Weights of a small mixture-of-experts language model, trained from scratch on English Wikipedia: 10 layers.
Below are experts of layer 6 (counted from 0) of a mixture-of-experts language model. Rows are named up (a neuron's input weights, with its number) and show model dimensions 0-255. Each number is 50 + 12 x the weight over its row's rms, rounded and kept within 0 to 99.
Before each expert's rows: "mostly gets" lists some tokens that are sent to it at least half of the time. This comes from a sample of Wikipedia text that the model never trained on.

# expert 66
mostly gets: " about", " between", " around", " throughout", " using", " for"
up0:47 79 36 27 42 49 65 44 51 62 33 64 43 49 37 53 42 41 60 43 65 50 69 57 65 60 64 33 58 66 50 58 55 32 61 49 47 50 33 63 42 57 52 42 33 36 59 63 55 49 51 55 41 33 61 40 69 52 54 29 39 52 61 43 45 55 50 46 32 49 59 51 49 41 41 34 34 50 66 30 54 64 49 53 49 56 72 50 44 45 31 75 48 54 52 55 43 47 48 34 46 49 51 59 59 60 48 31 50 61 77 19 35 41 44 35 54 61 53 57 38 56 59 57 36 67 72 52 63 43 34 84 41 25 52 44 65 75 35 40 43 28 22 37 63 54 31 55 49 40 45 51 66 57 64 57 38 38 54 58 41 64 45 42 41 53 60 54 68 50 40 56 60 51 49 54 48 48 43 52 44 38 48 45 53 52 41 70 67 59 55 61 49 59 48 56 31 68 48 54 87 59 50 42 66 54 39 70 23 52 23 34 46 51 62 43 40 57 35 29 59 47 31 37 56 51 50 43 49 44 32 24 51 36 67 65 73 45 36 53 68 59 49 44 38 44 40 22 57 48 56 50 50 36 50 50
up1:58 35 51 41 49 42 54 46 55 46 53 52 55 37 38 45 63 41 68 49 42 49 46 41 70 54 38 58 62 46 30 32 40 60 48 55 24 51 57 48 61 58 50 66 50 43 59 40 83 55 60 49 34 22 56 32 44 57 65 59 38 70 30 49 53 47 46 48 55 54 28 69 55 52 40 42 51 38 63 22 55 52 50 49 40 47 53 44 38 44 39 59 49 56 46 44 58 20 49 38 51 47 62 55 87 53 56 53 58 32 32 61 45 54 69 49 43 60 36 56 44 53 64 64 69 49 36 61 33 50 81 54 55 43 58 68 43 55 49 22 45 39 47 37 53 65 55 71 43 29 48 32 43 56 57 59 60 61 59 48 38 46 63 57 60 74 33 45 49 58 55 49 45 53 83 35 61 50 54 49 52 52 24 45 58 49 47 43 39 31 64 58 43 66 37 54 43 50 52 31 42 42 49 37 79 22 67 25 81 38 36 33 26 68 56 54 52 49 41 42 38 53 46 39 64 38 64 54 61 30 41 70 69 52 47 39 67 52 37 59 43 70 53 47 43 64 45 53 58 54 57 52 54 50 61 56
up2:46 72 46 38 50 43 52 29 50 43 43 60 67 57 41 65 44 43 52 44 57 63 34 66 55 26 58 23 32 56 34 43 47 57 63 44 53 73 52 63 63 59 52 55 48 62 50 68 67 46 47 58 59 55 46 49 49 35 62 64 54 44 37 63 65 32 56 46 47 55 46 71 67 44 31 37 43 51 34 68 42 62 56 34 75 64 60 23 45 55 41 64 46 44 35 43 41 69 55 33 40 37 43 59 45 62 68 45 45 43 53 51 46 37 61 33 43 45 39 54 57 61 70 72 52 50 35 46 33 53 57 66 38 66 66 26 56 36 57 42 35 40 31 44 51 58 62 45 42 61 22 45 41 53 55 67 48 33 44 70 07 42 56 39 31 54 46 49 42 44 60 37 61 32 41 61 47 49 32 48 41 39 50 61 61 58 45 68 58 49 58 52 56 63 45 61 31 40 79 27 51 35 49 47 69 40 35 48 52 46 44 48 28 36 59 52 37 45 57 46 40 57 45 21 36 52 56 49 69 27 47 43 46 36 55 41 70 35 34 60 43 53 37 50 57 49 51 57 74 46 62 31 63 46 45 49

# expert 133
mostly gets: " Candidate", " Pld", " DF", " Votes", " FW", " MF"
up0:57 52 65 78 43 66 66 49 78 54 50 47 59 45 55 45 31 26 39 61 57 70 32 38 65 59 62 56 50 45 47 53 48 63 72 33 47 27 62 62 59 38 52 76 49 42 56 32 45 61 47 35 43 72 66 48 55 57 46 49 59 47 74 48 51 51 37 38 43 42 56 43 66 36 47 46 50 60 61 46 55 52 43 66 24 46 39 32 47 46 59 41 67 49 60 49 32 52 60 34 59 37 55 39 58 65 37 40 38 33 67 36 55 25 20 49 32 64 53 56 39 53 74 68 54 76 43 47 36 52 54 29 55 49 33 52 63 44 32 41 39 46 56 34 56 50 27 59 40 36 49 57 49 36 42 47 55 52 41 46 51 41 59 44 31 46 36 47 42 46 30 39 45 54 50 43 49 40 79 40 48 43 66 47 39 38 74 52 30 49 52 44 36 53 41 47 64 38 39 59 50 39 63 59 41 49 46 49 53 70 43 51 28 63 75 41 73 40 20 47 36 57 64 59 47 52 47 34 57 29 42 63 58 52 22 34 46 45 48 68 46 42 38 57 33 41 60 65 38 54 42 60 60 33 54 36
up1:59 52 42 52 35 41 59 59 54 50 47 62 56 60 50 50 59 47 54 61 47 37 42 47 46 34 67 58 43 46 30 58 47 73 49 57 26 55 36 64 40 54 37 67 39 47 44 66 25 40 61 42 59 24 48 61 66 45 43 48 34 38 66 68 49 66 58 45 25 63 63 24 50 44 46 57 51 42 64 38 59 52 62 53 62 57 45 56 54 45 40 42 62 24 65 48 52 40 47 77 55 52 70 21 48 16 62 31 61 55 51 49 58 57 63 42 51 48 60 51 42 44 46 38 46 27 40 63 51 29 56 40 57 40 22 78 09 57 40 28 44 46 58 44 68 48 48 52 45 36 43 48 43 57 35 61 40 46 44 64 53 50 58 61 54 51 49 51 37 57 53 60 83 59 56 66 68 49 62 53 39 52 35 43 54 50 33 44 39 43 43 60 65 60 43 53 60 54 69 47 72 34 49 52 33 43 59 40 47 63 28 52 36 45 64 44 47 49 34 64 53 62 54 57 35 60 52 40 60 39 56 44 39 44 21 42 63 65 39 71 68 47 64 38 58 40 72 43 71 66 40 37 60 42 55 42
up2:47 59 67 42 64 63 35 41 67 56 35 15 52 73 48 50 22 52 30 56 55 69 69 48 57 56 33 31 51 27 53 69 47 53 57 51 52 58 40 46 57 59 52 58 43 48 52 70 59 45 55 46 48 41 48 31 52 43 33 43 68 58 48 60 43 48 54 43 57 39 47 62 55 39 57 38 57 58 32 44 48 61 31 71 44 31 56 62 39 70 30 59 21 55 34 48 38 61 46 47 58 47 76 58 39 28 36 51 42 48 44 54 56 47 46 74 44 59 54 63 40 53 42 50 59 40 43 58 65 51 41 52 49 41 50 40 64 52 13 40 47 47 56 51 68 36 47 35 61 37 61 34 64 45 44 61 37 52 56 48 67 56 67 39 61 45 57 38 32 47 49 44 58 64 53 70 42 70 33 39 55 43 32 46 49 19 61 50 42 60 43 47 46 31 46 35 49 48 77 48 32 40 53 38 47 60 73 62 51 49 33 42 59 72 47 47 40 61 63 20 62 17 43 44 21 47 62 47 41 54 45 74 63 53 42 58 24 49 29 44 47 62 57 57 53 62 51 38 49 46 49 57 41 43 39 55

# expert 72
mostly gets: " by", " with", " by:", " under", " By", " With"
up0:40 41 62 66 44 46 27 36 42 34 34 67 50 53 45 43 42 54 64 43 46 44 46 31 45 42 39 34 51 45 42 64 80 63 64 48 56 38 39 45 57 58 66 29 31 34 48 58 62 56 59 48 28 23 51 69 58 49 57 58 35 61 50 31 62 61 69 46 37 30 48 54 52 36 28 47 70 50 34 41 49 51 59 55 47 58 48 41 67 37 46 38 54 61 46 42 52 43 52 35 50 58 33 56 49 54 70 41 52 29 41 44 75 44 58 32 55 74 61 41 27 55 47 69 20 62 63 35 67 62 49 62 43 48 40 60 61 38 39 54 66 43 30 71 49 59 50 41 43 54 58 44 59 36 44 52 52 67 37 44 31 46 33 80 30 28 61 52 66 61 61 44 56 43 54 60 51 45 54 31 42 52 34 51 59 60 32 49 28 52 44 43 47 72 65 71 44 46 50 33 40 75 41 70 60 37 46 55 45 57 44 49 61 47 39 53 67 78 50 37 53 31 62 46 60 32 51 49 54 61 40 40 45 34 33 49 53 71 76 49 56 24 48 60 30 42 44 54 53 47 52 45 47 39 50 52
up1:32 74 62 32 41 38 31 48 55 55 58 47 67 64 49 67 57 37 28 68 43 59 45 57 47 39 41 50 54 50 62 57 48 47 63 73 45 31 40 30 35 53 56 43 74 22 59 57 53 39 52 54 67 31 54 31 50 42 36 60 44 64 55 52 42 52 42 44 59 41 40 45 40 80 44 46 40 59 52 33 45 41 65 46 45 55 59 39 49 55 57 39 18 52 38 52 43 32 45 41 53 49 59 56 48 65 39 35 35 33 52 46 38 62 21 35 59 40 64 56 50 50 59 51 27 34 41 59 58 80 34 46 18 53 50 50 80 44 41 33 53 39 43 37 35 49 47 60 57 25 70 44 48 49 58 66 61 44 57 52 51 40 47 61 29 49 51 48 80 64 50 55 58 54 60 83 47 44 55 47 50 48 58 69 78 65 49 55 55 52 50 50 51 54 34 52 62 44 49 46 52 57 38 77 30 47 37 49 51 59 66 30 60 48 48 35 63 61 33 46 70 40 43 49 62 65 68 61 70 61 37 65 54 47 44 54 41 43 65 50 57 47 41 43 67 55 63 41 65 72 32 43 56 47 51 52
up2:45 72 69 42 39 42 62 55 62 42 28 51 43 48 49 50 46 55 59 40 56 51 72 58 63 38 28 35 52 47 44 48 43 49 58 49 20 27 41 40 51 48 45 40 57 42 73 46 39 50 64 68 40 39 49 38 49 39 34 43 33 67 78 44 60 44 55 64 34 32 32 37 71 40 46 56 27 67 56 24 59 55 52 46 62 62 51 54 54 56 35 60 54 48 65 38 54 69 53 52 59 64 53 46 33 60 61 52 36 25 62 61 45 50 56 58 46 70 56 76 51 58 45 53 16 56 37 39 45 37 36 75 34 69 51 60 69 63 43 46 69 12 35 50 71 56 36 41 40 43 46 28 63 48 67 41 52 66 54 61 63 54 65 61 43 51 53 51 43 50 54 59 53 32 45 69 69 45 65 47 47 62 44 38 45 65 49 56 41 44 76 62 48 68 36 39 54 37 58 56 49 43 62 51 45 46 32 65 46 43 46 62 48 59 56 49 52 49 56 42 62 59 40 31 37 50 58 47 30 40 53 43 53 43 59 87 51 65 51 63 54 44 52 57 70 55 50 40 80 54 54 63 64 49 44 50

# expert 126
mostly gets: " 0;", " —;", " +0", " Swing", " (0)", " +1"
up1:58 66 58 54 34 49 49 26 47 44 56 65 40 46 69 42 41 67 36 50 61 28 23 57 69 56 25 49 52 56 30 59 57 57 33 71 62 51 33 66 39 35 64 33 19 59 52 69 43 64 54 37 58 41 45 26 56 66 76 59 45 43 53 48 44 62 44 46 30 51 38 57 48 46 46 40 38 46 44 59 33 56 45 48 54 57 62 35 39 51 55 51 50 30 60 50 31 38 38 53 62 54 60 46 52 52 59 51 65 63 53 49 64 50 32 55 44 44 43 90 64 60 65 63 54 40 39 50 40 45 23 57 59 47 52 60 68 56 64 74 52 47 46 52 51 49 26 50 28 52 52 42 47 68 48 62 26 66 51 39 50 52 51 47 37 42 58 60 44 33 51 68 31 62 45 67 43 50 65 65 64 59 65 56 55 29 34 73 66 38 69 62 49 35 48 50 60 40 56 42 54 53 52 44 48 58 50 58 30 50 47 59 67 44 60 55 58 37 32 62 44 44 57 72 47 63 53 49 61 30 56 50 34 36 33 30 64 56 51 37 34 60 34 71 53 46 38 22 51 53 63 43 40 64 48 45
up2:44 59 51 49 47 62 44 51 54 50 56 38 53 44 74 67 41 29 60 61 54 39 24 48 64 48 44 32 59 44 50 52 56 34 38 66 38 68 53 43 43 65 57 17 60 47 65 66 63 40 73 51 61 54 44 30 52 36 63 57 39 40 50 57 57 52 58 48 58 58 43 46 60 40 52 37 67 53 46 48 39 36 49 43 67 36 50 53 31 17 65 45 35 43 66 53 38 73 53 52 57 65 44 44 49 56 70 32 41 56 46 47 58 40 58 53 40 63 69 45 65 42 54 49 56 44 54 44 43 46 29 34 40 60 33 30 39 48 59 56 39 53 28 64 46 35 55 65 50 32 53 54 68 38 58 50 48 64 23 57 58 69 67 36 21 59 56 30 58 50 49 70 60 53 55 40 49 45 34 54 58 50 40 41 35 53 69 29 57 88 59 44 49 38 65 34 67 59 49 64 46 22 37 31 60 43 64 62 56 46 45 36 43 38 65 58 60 44 63 66 51 64 54 35 56 50 31 62 33 37 55 57 41 47 45 44 81 40 45 36 64 44 62 52 50 47 59 61 71 63 37 33 40 60 54 65
up3:48 49 25 50 53 56 63 41 40 43 54 37 58 43 64 52 59 64 43 44 66 42 30 35 61 51 54 57 21 49 64 64 52 50 58 43 37 49 65 54 44 38 55 53 55 53 55 31 51 46 67 49 57 46 64 25 53 59 41 51 35 67 56 43 51 66 46 40 39 42 44 44 66 47 60 32 53 60 61 52 49 64 47 43 46 54 37 61 52 54 48 64 29 54 49 45 47 48 52 39 65 43 50 45 43 31 43 43 51 68 46 54 28 62 48 63 69 75 50 63 59 33 60 34 49 65 53 57 38 29 47 54 56 29 58 52 40 22 70 75 56 42 49 46 55 70 53 35 39 68 74 46 20 55 59 58 25 55 39 62 48 57 65 23 41 68 62 45 47 42 56 85 32 71 60 69 50 58 30 49 55 61 39 39 45 39 47 30 46 69 34 49 46 44 69 56 31 58 66 45 27 55 31 69 65 52 56 37 65 43 44 40 34 62 33 50 42 60 54 52 51 51 50 40 48 52 35 64 58 50 56 56 49 42 41 47 62 42 42 58 87 58 50 47 20 43 33 68 68 60 41 57 56 55 48 67

# expert 27
mostly gets: " Smith", " Moore", " Thompson", " Jones", " Brown", " Johnson"
up0:34 50 46 56 44 53 32 63 54 44 47 31 38 49 61 46 41 62 58 80 75 48 61 55 57 57 29 61 33 56 36 42 55 54 39 46 33 52 53 61 53 41 60 61 42 56 31 52 46 24 62 75 46 44 34 44 33 40 39 73 34 53 53 55 61 38 53 42 41 48 40 47 72 73 52 79 43 41 51 48 39 53 30 53 54 34 49 57 26 34 41 76 45 37 30 50 36 53 27 41 54 50 55 53 43 56 61 36 74 52 57 51 50 19 34 36 64 61 55 57 38 45 52 65 55 40 47 51 70 55 32 63 66 53 48 43 38 46 54 39 44 38 42 63 53 54 63 48 45 54 62 33 61 42 62 67 55 54 44 58 57 71 37 39 30 42 52 68 46 53 42 50 48 51 35 32 57 53 52 65 33 49 50 62 49 43 49 84 40 54 74 50 36 47 37 53 64 76 65 52 70 52 47 28 52 38 49 50 42 77 62 55 49 42 50 43 68 39 42 73 50 45 25 42 49 44 52 43 44 56 73 41 35 59 58 36 70 52 45 34 51 23 50 35 52 63 58 55 52 55 72 56 59 49 31 53
up1:60 44 55 60 38 29 58 52 48 49 50 48 43 75 58 49 48 57 31 99 42 44 71 51 47 44 59 51 55 51 29 44 64 48 60 61 29 47 71 41 17 61 49 55 40 45 63 54 45 64 57 64 16 57 49 54 57 48 44 39 44 55 58 58 45 56 43 50 56 42 28 60 66 73 41 42 53 54 47 41 67 64 23 56 60 46 67 64 48 46 47 40 56 50 45 47 44 31 47 51 55 46 63 46 67 52 64 74 47 45 29 50 48 40 48 53 66 50 33 45 37 60 57 45 39 37 58 49 67 45 63 78 50 44 34 53 39 64 34 73 38 61 37 57 39 66 62 60 45 35 80 47 47 43 65 59 24 66 61 81 62 66 61 28 51 43 71 57 59 52 57 48 66 58 47 59 39 62 52 53 54 42 42 52 68 60 69 64 47 45 46 71 32 47 43 61 62 63 44 59 44 54 56 38 52 29 40 57 60 42 45 24 68 57 50 63 41 39 57 54 66 67 50 77 64 55 46 46 48 51 48 49 63 72 57 47 65 47 49 64 57 49 54 65 47 54 45 56 64 44 66 48 56 60 57 34
up2:65 63 32 53 25 46 48 57 41 53 60 68 64 42 65 40 56 57 53 55 51 66 44 28 41 35 58 50 44 61 42 68 58 38 39 61 50 48 50 24 44 46 30 56 46 57 71 28 42 45 36 64 32 50 29 45 59 36 61 58 54 43 61 47 50 44 61 65 59 69 33 37 54 39 49 43 39 54 68 59 56 66 59 66 31 47 43 30 51 38 36 44 47 42 57 44 46 29 45 40 40 54 62 30 51 60 46 71 43 53 46 58 47 34 57 43 53 54 48 30 54 58 60 54 40 62 37 66 55 63 55 83 20 47 45 66 44 32 59 61 53 53 45 38 39 68 50 36 39 33 49 51 55 30 58 66 54 69 44 61 62 74 55 74 54 54 63 25 52 59 59 43 53 45 36 35 40 54 62 49 61 37 57 65 54 34 64 35 32 64 57 37 68 59 48 31 43 47 46 44 46 43 77 50 49 59 55 42 64 60 57 45 79 44 74 42 63 34 43 62 42 32 48 30 51 61 63 32 65 55 51 54 24 46 33 47 55 62 51 49 48 55 45 32 61 49 39 59 41 49 76 54 77 52 58 65

# expert 96
mostly gets: " McC", " Thompson", " Moore", " Jones", " Smith", " Beck"
up0:42 57 45 34 59 46 44 46 65 49 65 57 50 64 51 34 35 45 47 43 48 46 41 42 49 55 33 46 47 62 50 79 63 41 26 64 60 71 53 51 51 40 40 41 50 49 48 29 39 53 62 60 30 51 56 47 48 25 47 55 55 45 76 31 31 51 41 57 58 63 45 51 38 40 26 51 73 65 47 44 50 43 58 29 41 44 25 70 59 34 49 66 38 47 89 54 49 54 63 35 49 49 58 48 43 46 71 64 70 52 38 67 45 45 46 35 70 50 37 39 35 62 61 45 60 79 62 39 24 55 55 50 55 45 37 46 40 54 55 48 56 24 45 45 66 43 35 57 56 50 45 46 31 41 39 43 21 84 71 54 35 54 39 60 25 45 34 41 63 40 60 74 43 47 30 41 43 35 67 39 23 30 46 43 52 52 66 53 43 50 47 53 52 34 50 47 48 37 44 69 59 50 55 60 55 62 44 47 58 54 42 40 46 56 57 60 40 57 37 49 65 52 40 60 51 47 68 31 53 49 64 55 42 49 37 69 48 67 57 51 53 68 50 21 51 52 55 60 64 61 44 68 38 35 44 60
up1:68 69 64 69 40 69 51 63 41 67 56 44 42 34 55 55 49 58 57 69 49 48 51 60 59 32 48 29 43 50 63 48 49 64 42 40 53 38 63 69 22 49 65 61 50 76 59 59 43 65 58 53 53 32 50 43 55 43 27 30 29 49 37 40 66 48 45 51 48 53 47 47 56 42 50 46 49 63 40 57 37 67 60 70 53 55 59 36 61 53 76 71 49 48 46 61 46 23 55 22 43 57 58 33 39 62 45 68 43 47 62 51 44 39 39 73 74 48 48 46 50 41 41 76 59 56 78 26 59 50 56 51 45 33 57 39 50 39 43 43 44 49 46 24 51 54 43 54 55 40 55 48 55 45 43 65 32 53 30 52 36 43 73 30 49 37 60 37 62 52 39 39 57 53 39 52 47 44 59 49 41 63 56 34 46 62 39 84 64 51 56 59 48 49 52 14 57 45 68 57 52 43 34 49 69 62 53 56 44 54 46 20 45 68 38 24 35 63 64 42 58 22 63 65 32 46 42 36 61 29 53 51 47 36 40 53 59 64 42 51 49 44 38 57 51 51 51 45 48 43 67 47 37 64 34 45
up2:49 54 62 60 56 54 34 60 39 45 57 68 56 55 55 51 54 52 47 66 44 39 54 38 52 56 38 55 56 62 56 62 54 54 53 64 48 49 49 58 38 45 58 24 54 89 44 47 39 71 50 57 55 67 48 41 82 30 31 53 26 54 48 41 80 44 71 38 49 42 43 52 47 60 50 42 49 70 48 44 45 75 50 60 50 28 42 55 58 43 51 42 12 49 38 61 67 41 52 52 54 57 50 46 47 57 62 50 42 51 30 73 50 69 38 40 42 79 44 53 56 52 64 53 35 29 70 51 45 44 53 60 49 28 32 51 58 21 47 56 44 66 31 57 82 31 68 69 49 48 55 64 26 28 47 69 47 49 30 63 44 48 42 52 46 44 47 41 64 53 65 55 54 44 45 65 65 63 38 71 45 22 67 60 42 40 55 47 43 39 40 43 46 51 52 42 34 70 55 70 34 26 65 53 65 57 41 27 59 38 50 32 51 50 53 50 48 52 50 65 51 45 33 49 42 57 47 56 45 51 49 48 49 67 31 48 64 61 40 58 49 56 52 54 52 53 56 78 38 70 52 52 68 51 49 41

# expert 117
mostly gets: "iv", " 6–", "–6,", " ARG", " place,", " Chevrolet"
up0:60 61 65 47 45 61 59 48 42 46 39 69 55 48 52 52 46 39 51 57 48 58 32 60 55 58 53 50 55 38 68 38 70 85 66 40 43 52 53 53 55 33 40 52 51 40 78 57 28 47 45 53 62 45 51 46 62 45 46 57 42 59 27 28 53 58 54 47 20 61 26 40 52 29 51 37 45 53 48 47 59 52 65 48 55 41 37 45 34 35 38 43 53 45 60 42 46 70 60 72 49 41 62 36 24 62 47 45 53 45 53 34 50 47 30 72 48 53 59 73 40 71 63 49 49 54 41 45 53 52 41 71 38 37 61 48 44 53 49 23 54 60 62 52 49 59 44 53 53 34 35 51 51 51 45 58 63 51 56 68 55 39 37 52 47 61 57 79 39 67 67 10 49 62 36 50 60 67 27 53 61 38 44 58 45 57 55 51 31 34 60 17 36 49 34 43 41 52 48 47 37 53 49 39 40 50 43 36 29 71 37 41 29 35 61 58 21 48 35 50 38 32 52 31 58 53 53 46 56 49 17 62 55 56 64 42 37 50 43 40 52 37 61 58 58 37 34 54 53 48 39 35 33 26 44 47
up1:59 73 42 56 70 45 27 55 56 62 54 63 55 37 57 51 38 35 51 40 51 31 48 45 71 61 52 36 50 42 56 42 60 44 72 48 60 58 57 55 37 56 50 26 40 28 62 43 42 60 78 39 49 27 55 37 35 50 48 56 48 61 46 46 70 68 35 46 56 49 53 52 55 37 53 61 55 66 48 54 66 47 50 54 38 61 67 42 46 60 43 37 33 39 65 33 27 56 37 51 51 55 48 65 48 38 76 67 46 47 46 47 59 60 57 54 61 75 44 64 70 50 48 54 40 44 55 81 53 55 43 62 51 54 37 55 49 36 40 39 48 59 48 58 71 43 71 41 40 45 62 46 47 71 42 50 35 38 44 63 57 42 77 65 43 57 60 48 66 56 35 50 60 54 68 64 58 63 56 59 55 56 57 69 30 33 44 24 57 55 54 56 36 49 50 54 56 49 71 44 35 55 34 25 57 29 49 62 49 50 45 68 62 37 46 64 42 56 72 45 56 35 54 34 52 57 69 30 57 37 57 41 74 45 49 43 47 68 68 96 41 35 47 55 44 39 45 60 54 61 27 51 36 38 31 47
up2:54 46 28 59 64 51 43 50 33 52 66 47 71 37 52 61 32 36 60 57 51 45 49 36 57 53 42 49 45 60 52 60 74 54 60 38 64 52 28 59 38 50 46 60 31 40 52 56 41 52 67 61 43 53 54 56 41 49 26 51 38 33 52 67 50 40 42 23 55 63 43 45 79 39 66 65 82 58 64 36 52 40 47 44 57 48 55 55 73 54 39 40 37 78 42 49 47 40 32 56 30 75 58 57 42 60 72 19 35 64 39 56 43 49 53 56 65 66 63 65 47 57 63 56 38 46 51 47 60 43 41 92 57 45 52 53 43 65 71 44 36 31 46 38 39 33 54 35 49 45 41 62 48 50 19 43 44 49 62 72 54 48 54 62 45 54 56 60 55 36 45 73 46 56 51 65 49 66 55 39 56 43 49 50 43 46 35 46 47 35 65 42 58 36 66 35 47 25 53 43 52 32 54 43 58 61 24 53 44 28 45 59 41 42 57 54 55 51 62 55 39 43 58 36 44 36 61 67 33 43 67 61 73 65 47 36 51 50 53 40 55 34 66 73 30 49 46 56 40 59 50 39 58 37 34 50